Experts of a small language model: width 192, 24.9M parameters.
Below are experts of layer 5 (counted from 0) of a mixture-of-experts language model. Rows are named down (a neuron's output weights, with its number) and show model dimensions 0-191. Each number is 128 + 24 x the weight over its row's rms, rounded and kept within 0 to 255. Numbers have three digits each.
Before each expert's rows: "raises" lists some tokens whose logits its average output raises strongly, later layers aside. This comes from a sample of Wikipedia text that the model never trained on.

# expert 206
raises: "ist", "ol", "ults", "h", "c", "ists"
down0:165092118153128140121140148148163109128150145109090142176126136123152113132070126166160128092174119111145113133108160092133168116143115116128079114111114092131153124116135132125130124127123093118105136130118126124120149173122166149161165130143111158122122137097144119140107109111093101136061102159169121097110101133128119125139126143145177164131104162105156146133109129104074176069106112157109145066078137126092125150142089149125114136103146107145124131150147151093156124143101137147167112161142124082122113112117132136141133125170097125116119138110168128098182140159118133116
down1:200127174143145121138150128103154132161126146108147142158120135094123112162106103131102112132169131168149157135174121104098098162128115099136131128132124109133168108111092126191075169122114132111180094133143108135120103131130154111128154159128100080145118114143111117138116114125121135156139107148093131140147152151130114145134119074139148105136121159098140111136107098160163113129138159147134109093119160109091166113106084149115165135164114154078131142124142124113109064145119129100140088130101131089132108197144158146110121144122103109150122129136103122138123095143114105165
down2:112155132127147157122131105146127113093141124122163123119104157149113122098084104167139117161104155171105145120148137141163132146116125123123147116121129165127132131123136155131140109128131106143138103156124176126115113143146105147129118143107170121087144108166187078116114100151135105149118133130115151085104128098132127151141149147117114115106146140143112146132173122158110102146122100122104145091123062124152086112086107158170103145174109098119129183089128101126124123093154136137121166092100133152100126193137102150132153053088101143135128139103106168141100169154124114139
down3:137136097090108154140153132142142119115132096164146103097133131135101145134133153127140107144145149101134122148108121151090087128141141168152178165124121105127094140137097114119142132152136109082123159149136154103075117132163129136166103132169191119113114154091179132165122127143150132128144103121101137117146180164142140112113113080160120101121091103135115102170147111088142085142146144134124135174118159126127122132139134126145159141134114137096093101149127171152157105107095089104126159141143132092169093115106134106138131121098119160151103097123102048112104136129127156096
down4:113133135143139146118118122138162150152146124136134123177147115123109114100145095125125113110107124132069145073103136144135121140100143131139150136129102171136123167169124111091169126133133123137100110170100131147135142138140134118121128119128129126128186114186121162111147105130139111139077098170145108171127072131160109089131155105133145119095128137120116114130130150156125134132105095104121120061134105112105081149141107090142092147103137118145179175106133097118107142124122065114119121109156110143075161162126127180120137065151123148165136147117153137160144142151096132149
down5:149100106157167168132143116108107149155111147094089142132133170114155115121110119144148164118133113120140130125153142101134107171127147149148134140145141153141160114113134157132105109132141127155111159119141107153088137091123121127133140125135119097135102111126118129142129110094136127111148105083131139089131119130128140131146117099109134109127142142164151146063113156092095086137095121081124125139127124107121144186135123153165155145138097117161071094143146168162130103152095158120124058144088101150075177095129142188149153117175148085105139118131098138116159120139101081122
down6:109124177096132127132156100126131133111131124136158101144113107111173110113121134141129148110085118168157153133143101167110147148104147089129139131128121144149147126111156124109119132087115141104095127171096107124137112119142166102127149150138137141120111128156102173102126125111135127125148081145123111159114101153138169104144151144126151165144178088151105095117117177126130100123093137136119103070088097154168106164112137090146167068135145112209150127110134126144138114153133087101145124153120119143105108087102137183134127067143122097162118133123152127122126144124090150134
down7:137119160142136121095063117118179141113102135096137174144126176084125149145150148111136123124139155120135082147123122089178132172163150179128150123130096137118149091099141114167159101171118156123131140102132173162130112155155128133073116121128105119151085172159139125124101099105114103127113156144096157106150159140094147154092086135142135140129098131128120163127115149137101077150118095140120117096110110138114150122138157149160134117169129096137125093111107127136109130093116134125117148126122142095128111149100106124117140156100139085142146087124081168158132105160114124111
down8:138134122152117123117115119148141088126132162128113132097061095093116156154103140097103126124139113166116099103131144115126123104125109160123135135142092156123106149141134188149156126148130164148088114139107155137128114139107109148146147097123120111150143180142160057134173103132164069094080123115109100141171118131110147144122134166096139115137113083141110147123172125141125130158147110144167134101139106150136129168087154140139112115133157140132155138115138100114116078110144128110159160128177120139122119173111138118136129052105118115130128139193122125155112096119114147151
down9:138160116129123119105118160160166137139175137171118127161132110089092141121162125136108137136142112103115146166142098148135114083117086150092133150138085098120113145131139137099142130146138101110135105095136146161119107101140138099114111120078130175090107144151162123098116120147127121103108121155170126139152180097134113140123153140108160083085093142121177099152107185118115157127158101152124166108125166118121082087109116119128098137151160118164153134122159114117161141120077124142156141171120116143167130105120129140083152141088093124090134122108150155143139133127093158122
down10:085159115146092121108145181113122136102124100154143120142100131160101167151131115119131171142138096140108157145126116092122080087130110143115102126108136107098125117072133173111143193182159131136126141111080132119158139108092162132147152122128126118106115099127140141158126180126099152130152204112124143117151129140135135089086089110103130152159153069120100130163133128153146139130145126135113129131171132150130131124126094086117101143109097128130155131114112111139128087123099135139129150113114131154136115154146105120089078088130156168160140149127121127098122175128149139152

# expert 69
raises: "ical", " towards", "erg"
down0:135161137136154134123138119128136107092145127072109116132111094112118112107115151106119191129100112102143131103165122104145101112118130107134144167123152145121151121094103115114105138091111099094168139147182147116149136130162087115140099099141110162160138097133121163129153152165107112103122127106170139097171156110137090214108122160140108161136145058114127123084110118156111111148108156129125100152134109097136137163145116116153116139146192153128157123124118091130148072152120106151128106149115150151119142149127081125091107155125123125147113098119135147134119095149143146121
down1:168119150110163117131102123122116092125159155097092135108131131144142160132086084136092182133138136150137133105103129143124122144141122079113138129159090118125132094101101131122123145155078079138121150135183112116113116121141114095118122139139169150127146125075136139109128167116079136114105133136175141110113125148119133144102154160153102164127134070107161107073148138150133099160149122057141115148116152138115091167099124121136152121168138140097169112147094158154128100109133155139138164141164112150159112193099113138131106113143138150168109131119127119153137142107115124140
down2:111120146107141123129121115129152107127131155097121134161095115128137105117081154079146126130132127132176119136100136108134118124092144140120111120177114129121143115105110101101162139150130125106129123098136160121098120083147136109119153088134156074127098173149155198119132112104165122120114122133190141110139121169111086144109138131183117095126126136128167132118149125127122174124145135108138122127145171127138117139123164135118154131116157158183129105136149125149174116135111095106124183099142154143108148192104082141119096121121069124103087120131100137118102107069158142155
down3:089146128152159131123111104118100129124116101174161109117115112106114141153163139158106114133140115118086136113195144126161096133123145142130116143093147135131099120100134111147091146112119129144163111128112165131125117138108121120126141104100128142145148113154138097127118101142160094140125096142142115135212137111142157114137128136088116101133158074124133101119117111151111156133120157156103133126159144116179168078173106187167103137128162176106103108130151073145094116085094086130129126098087123100131141144154145139100109130117125132111160121114147135121133092123129188092
down4:155166139137151122148134134116114136186132161155120161101083138095158138099112108142083107122116129148134102091126126122137099136114112117134171135149177087142090109125130149126052110136091141152132121115157117139128133137141137079140111174106114169151137171106062136159156126141102142130129110103128110114129136120171147173102133165124135139103157142107146124095089109089184133118148107093136109141116105141126085104138131117105130147120131130162082125150124118141120081120105134106126136120140161104141120145137149113148143116153185135121183098155145097124135131156158146084
down5:099085171134159143099138153156189183085117129118128130139078105142098142161138095146114137148144127112127129138156081101140109177139178126120114146133127148092133150161076090113143117124161123133154107132100184141133101136138148133157103114125139094155121094142166150124121127084152113134138162103110120135148110130126117120140108096168151173124115135136136130179090165120128128110080114150148116082126088132197110149119099127131126130129114108156140150152097096151128134087145108073168146118148129133110123100127089149114121102154141125093140123124116124129136133135102100112
down6:124147141155148121074092100106122136135123157116134096111146115099154163158165141159132112137131130137129150110149095172106155120130136108143167087106133159148159080188124097190100118135139145163133163133124114106167171144115105131161113111111139126113146111156104122099131129119095129136125131120152132158121134117141157146160128148113131123129149102166128127144148140106125146104100114093100165142082135092130089205142105107119132097125140130126116141152118110156069135135123134088129100129065142129127098162135118171180151083147116123086140147113143138149118149142105091112
down7:160121089145129137132126108108104140053137121162159082113132137105114158134151132119076149158094138099114115121097125082148140149135155139122132105150135150075141161135131142136126123087129126181159123168153160132142102102118133098156123133127083119139146165120136156122134138098123103146124144127144192104138157162126104120140110108111119161137145156182101136097122164076125096087087121154150099114123106133121124170106130169086119112099123135159129161139134158124107182092171162109142140140119106139118091083125126131096135120128118125157121138160123124115137147133095126168
down8:128097156135162115109159133138126128107116130121164067129154128126128142146135135119106143150132114111125136145108139088120142157140160184104097126109113105155111131117089138098136120135087123209182156084091153132104157107128150130112121128155079141114121155149106120137129127105105110123139132147123160119141148151101084186138142119101122123109159160121089159101146146110130106163114138145141113118123101126176065154118169134114134138098121110167129186116158122108104174099160089133133128146120108152133089102148122143114102142140068090114138131152121110105112118109112150159
down9:130135144144132099107130129124131134149138172130097142049153141132137128052142112118130104132157130112104126072091138159116133114142128137119130145128120127131101112167104144137169110151096093171144138135098134135119129116136094116113124118148117121111123179161124121113118109123108110140130169156153099165143162117113137141119148104119157147083122162153108115166094148070149173164114146123166160093094074103107142121132098070095096121132138074107112126137131134129141155137153136101125094144158144139131129129166160130141138118112170101132138181153112125164109139148089115150
down10:123117139130132141116121161113124098110099128106129109143082109154131087070105095091154157116146087131114166145132123144141137097169093118104168135154154170129144134131094147104109125138115078145130119162180131145120141124168120125161097124130182116150131156095165125096154151124097084102127151126157121126136116168092163151142051143165086128131146128142164115113115141196108126155124132096125090117126155103105127148150103121119106120136171139122151123145110129106148092165130109157119142135130139104103149142140132149068168136116118149127106091109123137157123109115128156141

# expert 111
raises: "==", "ew", " |", "|"
down0:092121169138106156094124142115158151138145084129141142107119135134099171118138117130146146138107130089135118105116123104219121110122116162144115117108102132149124125130131208072125101164174119112140091110076125097125115131141096129115151147140116105139119116147141084100118145138089114171130124132161157167120144100108161147154138142129131137138164140149115115129095119156168105114116111127131122152091157156088147087092117119140131159136120126143170091117168133188080151109180105151142158119143121150131148114112097092116105136113100132094125114124112099124122131140137138142
down1:129122109102146138126129126132101098088155129118121141117151159124120140161129125137139130098095137095132165147166160129191140095116110099078093135135139119145137104173153133112111157139137131120105144120145115163112156091162125115125131141145109091104117151117116164145126182180117136111122130113161079111134133149143122112103091167117119122122117120109148127111139115126162098155136069138134096101126167113135151121126127110127147149165169113133166124118157088137130114162081176161127127110168108112140129118071058117152083191083107153133128112104127152146108112143153122149
down2:089118143107149121107125122134159127160109141158111160118099121163114112152110096173108113134131106164111121105138119081214160172125112123153168130136143149121099169153113135127131106136156161120122127127178134148130116097125094141141142117102140084157108108121153119133086138145138100140131126139105195130134103122134161136128165131106138091134183125129097100133141133161158152090081124135122102090162092130131168097148141142114097107101084131139136120120111125194116129085155085127147147114147144125090126078135128119129127121091117127135124133174124139111092132119143155156
down3:115114167088126120147148126142078108142132136119137136161077103125105174108139139131127097099120127125109117086115147107255144145076124128148108167129150132095132165114084145095141141122124145152116105131112146120163141118158119141148131133155112110120079143126178088143117131144150117123138104103107138150125153070122151126123176163108102145129143123142113133130115112142122121165098133116129118154096103155112137134110111132149098145135118144159137146115126140112103142109175075119102138109153127140110156130156141108116108142110087172147134119154129130112142104109124170159
down4:126178131097132114137141086141081106147178164144143150115116133124152169139118140145139147107148163118103122086129152103153167105101116103116142136159125131149132136116135143113101169139087142151074101144116133095120158109147132125126108135152100121104123154144083129103126139183175144128140104153126075126105145133123090122104090125116145154167103166123124124189140113133115110151120118142111123078116138120177161144143088143179119119087137149158088101088140113119122160133155170130096137102151129142093117138107141084118112096104153108110147134112152136082157102106145135138
down5:167132086129121043160133099109135133158180125144130120138115111113123152149067114166141111102137104144136133130118140103110128119142149096163114171152136127154133178145115144131141102136094134112129156123162114126128123114133106139135139136139152149170123136152119084134160151158139123128124109102140126106124088141134173124145175133145153158116153090139161111144129129091126100157157110132128163135115124143094108108088119118125125123137084090146161108144128165125148105106140032142134140128110115104146125089126137070101143157128153167099121113104121128080157143140166121098
down6:094162166084092124142147133135134140159134141116142146155141081124112111116147115129110142090117146123103121137124111075230138143094148133140155149103138089128126132124108149128112123175131157154097108145131125100181125122156111165127155135132102128102083091112152102125094154132137140072121125103158172150110154098146144117138119176128137136169138103137089134114128118140115137147093145148121120178109124132135137141116118113138114122165089109143092159117105136112142139112200102120115099150123137142117136125150103099127101133104094149129124124173154131057125139108110134150
down7:106133124132117093129149127132153116131132134133149178148164145087150074127111089140149110092123150159103171108118124115148106110130154118172121162153150099082156123146123095123113108107122117101081131172158153155100135158116133183108139097142152097157125111112126155144120103113161119098122123109120163154112110115155117106113149106139140105132148121084096119132095114109144160124079126130107142143165108124186131126175140134130127137125095119157137152118129148130162110108139134122162084152125139118122136113157132181104120118149151105129137092137165143051062100130158142159
down8:137142125119119135129106128140120171131145120133100124088171139126126130152105119148131174111136125155110136128157110111160129095125168100079093135142116113164153123146174120112117146152117099130100149138152117114134105067123129120101111112128112134145151133157104176129131134155138129117139103119190133123127129133124057161095089159115150125121110137092134136128157089131162076151135111118119125109183142134124138125140131091133171092114150103130150157106118140118124131153087156157164147094179095118123133116121061088175127167108130129138109123122155119168116141057123152099
down9:116136108166088111101130126116136127153115127154128147126135133159141112141114118163088131134120101149095172124090149124147136121127093112159159100090146087113141124135137100150133129129113150130123164134171118182150093127098125147112121088089130079099148125109125122133107150146138159142154136119100154161119115152151148111144102111099180104164124134139119114114109173158105173117069114182144172095142093110133176107178149147100135074115121114132097121156128151165101170105150146079168131115105116111149120141103149140133119097128121146113140121142149123099082118112110110168
down10:080087166128134132146105140097115100126102145121120131122096131145068179107134127133108153113121110162172117103165108123120153088153147143159106100140091098200166137112106147158108160087112127124133130126096127117134116103066119129141123119140121111159126125124149157144098148133125128137104155093133181112110141104138110110158095142102147142156174134176099110143102134125109135166169118158125126124124091138105106136134090149117108168138111131173143117115140124142107133108148084111154173138146142121144129170145099110112141122069118132140173166138154102095110113115149130155

# expert 4
raises: "ound", "ox", "re"
down1:138132166114165137089144149129092122139126153153101124154090126127122102144117134174120131130128128114127126082161115109120147103101110144175108142129178148142125118183151153118128161151124133151131062107098118117137117146124113144167139178110117139170132108140114116141137113118143105132151170150129137122125116114139078145127138123128185108089167095139085136120124151149126138109147127071104097117118138121120109176169093125111105112100117100132116081157151084140126208110133135098115157108091151132120108156108119133119136077110070148114130117126147099144117173121140151111
down2:101110118101106131129115113131190128144094114172142150121117151121110109123099132165063129095102147099143142146159122101139145136126149135096111124125127089128122124155120154113128145093098111116107114149111127141111171162124083159112100108125132127166141159137139143121125125114144153101117102145106112084121091192160119122159107094117108139131093109143126144126112166137095119121147099148092156092155117132198146167117138133128174144120137108132093123103194118159164135140166156158150132099126164123133099115124123149118151106138154101108122114162081165159118129123138110189
down3:084126142133164149097099155163133145124149119134113130171115158104104145125157106138151108153130126106127197107129134169164093149121116144103111154139152137129135121144135124157116129112123090118171163100115103136100133139117164187111122148115129132126152099087102096157120141125140157118161123120107125133171158103126114141122137110158150090076129139134138115102117128144111135141145139146159132124118134155106141090165157088120107099085083092134119133146135083137104143132060194067100131112118145067147098130091112124126125106150149139143164163147109131130146118167125123128
down4:114161088113104116117137097091123117161150181145083126109185133108144146123137165120056145110136113143141130133125131086116128129101128141093162140134159177101146122139146165143083137122137121118129153101148074128092107132118134110118139128120133150148087173093121164119104104150133198110153130145137121150124142102121088107131093102120164106090111153158106144126152163171148118119123141127132135078115139129116138160123102125152129109135102151147134126126088157119161167112104111118148133144117102148170113089134121140095127152148137164130122117093128162086132121118160120189
down5:124156103163097114138136127111122132097142144139100147097115127095139117101075087124131110070145077127131110171152134100148123116132123159108139159101156100158141146110101114106120181158150135114086122088145114146125137104131118164119177105117118093116121186081147109090128150101153155135128092125129126100134122136095124134091143156131142084157133151138140141142148150095132124106114121133135123128130160110180139138139118172145180184103154101127136121099122155136153118134169116103154157137092149122135177120113111128165178122092151112112132120110173157112122134126119076135
down6:167139120155123149133100101140122103087114112120124134123144115091144139099096109122137089106121110128083081105148123114151127115131097149138150118111130204159178170129122127136122118122146150094093140125080141144172114164131165192085121102148119126068113126123147134099079141130092127119098115141148170152159093121113164126118126122148113088107142147156157131142142165107144111127142132130152140110095135173133131154134094140154109083139120130174148120102115149185118159127164112135163109113121163144126139091155131125134144089123110159154111131138146150125122120083092126113
down7:120125090112135138087085113119164096209125139125123102140179150130109131131136112154106168139147125112141136166136126104083115109151120140157125149134138137122131099130156171110092139143128124090080121092169079085103117154115126130093069098133115119098156123086098136177138134123137139133145123127108095128112174169139157132106133115138099103146112135147126116140143151153116141143128056157129169145104146123104154128099137131115184118164127136142140137116124156155110155158081159103160127141081145128127091101130113099106143176155129118124129113124147124123117106136144119153
down8:149127153110139141081097171133135114103126150173112144110084128125141092130130094134152132140136123128116103113140156083137143117117145164131079121102133143143122095181154149147132126127119118140207081087108151121154137127096179176152142189091123166161144097166125121154121157117104119156132184134133101169164084115124151128111131122142108116102145119131101138160150101137140166109119150123105114110122135147117108126167120109108120109117107124099124121124077126147084181134143130120120138094153162103125111126111109141097156082115110159131128111152110076129141141115115150129
down9:140118128101121132153138118100136088145121136146140119083137118165147155152115122118134140159158144145141097135176118136130080094099112108088154108106169101129150131142150196122137147107100112118108130167109126156126115130146123152165136127139119168151110139102137134114136110147132101130134166135128123165102139107147137129138102101133077138105130173141093091102110141100177145160133140167105162132120138108125107115130124180100133150151089163110165132130140119109144093113109155127120119101197148117135112120083164112118179130076103093076093104096149158121154133087144152113
down10:117159136175160131107120088126130124059132150121154136107111160098107161096125126153123097102125105116140121159136108138129133154157136165169135147142099135138104124134135155120175132157142072060106128152177112106114122093161112117136121092121080129122155146073114139116086172150145146148146109115133147105139121172147100134128119153152117066151112140103099107132154133088109162144134105079132142120159174119126112109151140137132130138152114097087125142099147122162165131114124145117129116131101117153148168097128180162121143119108165123119139086092134142130149116147130126105
down11:121139134112113139149119185103126118108119151111113151098134135134097101124109085124152137130100143145144123115127137107164135092139084127157132119114097121188134146116131099157156134181164149169106131103126112143134126085148124104139139127115103151152125127193157140160098151170122119142144110159104170119101134112085130124117147159142138114143149159112104141102122124102128153112135109146167107136136156101126116093138072142111116165099129104136168142131101152085125074154115080072184131137118123104148138156095098144163163161126113119135164102145113147101151084149106149141

# expert 26
raises: "”", "án", "ible", "\".", "ox", "eck"
down17:136146120105118096050138175138128077135108103130120114163113170084148112120137104118155099182117130117139131155130133151139122145156128105119130108108093134096156139140151096124129106109120167101198107152207112171159096133126132087146086125098138134122149179140133114122126107130153135118102128103126126085149137100127124097088132136132135145135142161108121105130137149105153118122135118148124107109109144099147094174131084104070139139096132126128136140154127113138089102142117110143124114115113121140163095129129162145170111145156152160174153083136114133148111138101117161134
down18:145096102108147144141075092134152109150111112167166141155127118121099076108135115145102160148083155142101155122116135145118147141135145133132124105108127153138089104135137101122166142162143139141127070144111163099135123133103136070104084142133122119127115090155141121128140115152146125135138113135150143120147186138161140100120118135191150110133122150115099100107121108135092136069092153118080123123158143138124112139153155112146151183163150103121111076069127129170151141137098129144129151116155148154106143130126165096106123147091084133127141147136120179096156147129147132107
down19:099202110082126087116117124110134076114134140127126147123157112095102070122130136130135116125121117111146124171154126128099107102138079149126072166148090113129120141148154139113107114098138129135167136142171134128111116100170131111134147112133128080124153117158144120155133125166153122127137148147177117125116107111117148128161166164105112099129161134121125152125135154123101166112144144123158161130100109124172102139156106103085111154146133112121120106157163082178123133180100125154158090146125162101182111112081105148142129133104131159132118119113114148127110117160148079128
down20:152120076155168085150099123119150127091127150143128142127134159153124088162115094106137113118108132145125110119142127098126138121111112128127194111096121151159104144103138136174113171123131101133123145112104143113156081145147148104101107101119160160106156130159123104125102104124122100118154086151174163123151162170118114155136095102115127078126136144167135135138108157142133154169118170123174144116086097112097100128123135118099153098106161148149157123113138112113069128091115085156111155130116123160140135109129140187095150152122127122093110104122170088139129149113146141147
down21:134154129078145117129139095095134114131113122157097157090131077153121105119152132165142181131103133185122126135107126100104104152109107133130148132101158138147108118108161167140130164122105173173133114121145127121107113144172138157147108109120100133102107121115122141159110087113156084162104130176119131102149103105122143128111143134102161086138135172109135158104161144136126110095102138087117116173123137112134198142135126169095127156110125107119128148104100082149090095124096156135116106136109138142163141074144170120146114132132095158136161153165104149099141130101139140110
down22:137116136140160123093145143207156145134136126089148105150123159150134151112105114136148131185145138161107131115118119146125110154082175113138179096094114143131137160129124137147101115127135111147162097136156123147128163108137090081129102149071138141158120090114137099131109144107120132101103140107147105125109143089107122117132114189079107150160156110131094156126147157102113149128183077139125093134098147140089083149120122085127112123125150166130099114205140109151134106105112137123112138125166127094097119092145134131122108137120141123126106129127135157122124118125113171121
down23:130102118106123148116102117161147063126140154124091167098133139139092099135130155083121122095111137204110140119110164161106130102133089121097120108090133142131131151091170125164149113076130138163098102167171173100141131112139147136153112124146133136129105143109101131130155139094146117131164170113163098081110116104153170146124142161111139124132173127179131141153127120146157110145130135114145098076138111178132110143122141113102084129124131137127133140160097155142114100105120147103110145107155156134113145158125115151127132087099084181142119128118124139117149163107135147130
down24:171127153104118167145144122095096183147144095142078120092123095182119116147127120093118128099148132136136140143072166164084162119149144131112103146106115091151170121170101113135144119094112116145104151077101122141115138106182145124143138101152122123152153116091144144103115141118112134136113120170138165146159122155149131121124110152133101122129133085121182142145127157102084119145124112122120144150116102144121098092115166144149096124138109142114133119080078141149141144130138179087113109115146127133166136127147101152142083127106136170120116131126169116137100126125090081148
down25:159087092139143131090175125086111153159118140158106125093067135147128121172142165138140123136126129118130170109118082112122108130102128137067144094126159092160150144176130088101189153100112185159161170105129157100153174127132088122154149098115110135116122093090145107114129164162133118135135103142129134095121129131101170150147154101114123133133156113159128115132121122127116132103134128136144146095144133120107170146119155098131127114106108149137137127130097113133148125122158184090137136048134133145137148129156141106121123115133079118120092151114115100123108134127135120127
down26:109187107114115142112130113103146158168118083137147129134145174102129122129144161105131123159119122131119151129144146165099117091128110138152086046093103122132156119123113188119127135110115130119145140163139143127156153128148158163181084146105103148158115084158152128145134146132142124148122121115130110168119134093163130103131093089086101141098113101168109138124124082093111159127126087176152139082098122145131116115175131131130140152117137176096108124153131095114116137122138126123101087128133177132148129132086122126157136109104110130171168119112117122126103161160132131122
down27:107103103119152121054145096149075118135097114157159127154109154128113143173113088135099151188133093098102141134133153118153103116120072140111070130124091165149139146125122081088182134162152135124139090188129127088143107165113098125082151158114127144134095151123104115137150095154161125141118133126101134083139132131143159085146145158155114125124101118150128125126120128143145109128115147138134152103185105105140107128097117117114155124127137128147110116103140125168136145152121136122178117148114144124124122122137135117119153147150148156098183143158073142131124120108133129120

# expert 162
raises: "ose", "ace", "h", "ain", "ail", " power"
down0:116125135149116115152131115136128135199140129116118169177067108137106102115106136124124151170134154183109145162117104126143160139112117126113136144135146129104104125123117132113090170133180096110147134112140124129123104101132132116127098134139137062143093171097174104134139175185131148133170132147147081135152106097147108112104136114115150112115094163152129086094095110129157106113142169145135119136110170081145114076137117142165114104128082149135133117107144159153115114132103123142102133131089127106155102082111110122162131146143161129145102100129139158101136124147132165133
down1:103173132078158119105126123122155155168112155131106132160121130186108165105139120148125138124096112126123135125141158091118126101085077110142077143153119190143142124141148100169113100122111132113130134129090140126129114178119102137150149131146097148161103131135151094146109113161156173111120122119109130101133157157141107129134118141102127118113174130129137132135137124157115129089103149103140129070095122143089105129104102142130115149158162114139105182131131145152158059137090141113151117129154133124145125154151126134112124110141151116108121082179123118162100108152089071096
down2:169135081128078140152118164127096151145131164133136195114099133113185126164123150148109132132137164153099153149105127117155147148129125091090139119109118169162143141141140145112129128135105124142096127137127160119165145121138110144154141162124065135121155101150116113121095128107125097143105111151117123113111091109109109154129169126103097094100119114106181104150132109103107162113126087085114116120127145103144103172130141149121109122093115124170157106124146087131130149137171126123076116113166128153139130109157112125096108121140105204147118134121135114141134168089077124122
down3:129121204160109094119103117126121112132126161142083172115170142107126143083103125108150131137112089149127102107108093145157143133160183131151158146159075128141144162132140158115162110148152130132113110107158125132089147130100120138105149124115125104138134165088129110149130157133138105124150179133110149070143131125125112123120121119129130072156142097151094109113142154140140130113128115107106147102112146101159128122092143134109155132165122149158146055129127161182154127145092113104128102165111167121111088113116135091117124100154146129106150121111125091151088146165097121119
down4:121102122114096149147186139126111103183127145135123135147144104116163073135078118133101183128161174085111133154096159180139107124123136140126086128109130178148174138117110110129123104151131146105134121090106183152136110104140133120102165159111135171103114098162105104119121123133085089124138106126133120109163128129155142157110138107147182179114104161080153107090156112155165152123121111149129148135160113123118117107097110149123119120122090099114137116138125140121111083121115117100144132096134112158113108124125135121175153092124158114149129176084137128125140142139138140133
down5:152145118113103140132108154157141120121057181111114114117138152134091162163124137114134058148110148148098153100163152164134117107146135111103137118102124166112136139129174112113083136128119129117073140140128159128075135133089119125163131168132134141134143116103136159159122121141120156116120131173160121084112092141121122104150131122106109106150119094150157134112118141183158111131105118130062125126143118140198112139097119131098129177103154150143154165166111110128108138119104135133092090114118146091133150095120129188124140113148095156107147122160137117111102123119142118113
down6:126120100094082143141154112124115094124141129169170169122134144110138135146150122116152158113122075120134125114100157150112140128112137139112150158139156144112094133156106122103118122117165139131070150144096152139146136107132130130155156133118104153113149110091179085183115117122158107130130120081087139141138101082132139096170079155136125158112115166133158103167149185141144138119155172123115131144131075134098141110096145121110178097118108116095124123131083150122089157164105138173075115130166132128117142120099073144123141111121156144152125130108111143141102131111119114126
down7:136127098165116102129111120139126105116177132133114145144128142189092114152136088120133101135095137118172134167187101113140130199114113142137117128127116115149089099166147124102163140123121116146125099104174123149104149118148129154137131094146179108124138132115125145144103141126109109127076125103139126087142165143136128139149109136158088111140133132135089108108097162120127095114110110133124149122110109154164091125099044150124161148101161116163124122141155152140091169082117129133144125155091095119147165111119106143127106120109128113133155169105172133100088130110120161151
down8:119082104140179134120138099158094110113159137117142102139115095113117137123085112200119126147109146096171167113128132135134097136138134172159119131117139170136144110095080173076136142128130137178097112099130116145157127134146128170114123134141118133157132176146103129130129140131081143136104118181143152119141121128113101153123142124111122084117116124095107179104109178168142138125127146135109166147143145111137083160142137127092128133125111094114127125167151133094093117151173128108153104117107131175127154110143163127104109106086137128153099147074119135138109101094111110153
down9:120118144092143157109161137152127129146092100115097149107126129143123106147099120119151110119179129092126136110131095142146090143105103163109119132100139132108111176115123152153126102147135135113089127115085092124152129128097147094145140124150135115117082091104126120142129116150131074132153163115129141137147139077197180139088133069102139166114142132112129137137128149145154067130122130145135150132098126117119157088093129142158103147124108138167183135136097131076097137143108121144107105114145113169127129120116128099144156112124126151193135116109103160127147163175178141143
down10:119121104108116144133202138162143133129169124137114161086161115138184154117080123145161126113126145088102105137098136133132101108142162143108126135118161132101127138129120127120148130109148136122136149151121131079191149127129132109135150149150141117129072125134141121149134121162101145106116127146150092148108125087142159136114113155099130118118111170120137156103149112150084108121099146157113160127133130093109125085106106137176147131090104136121142141078116118126133109160135084103124150083097122108135100118115140120137129129077149166188122125074143111107125154127147202088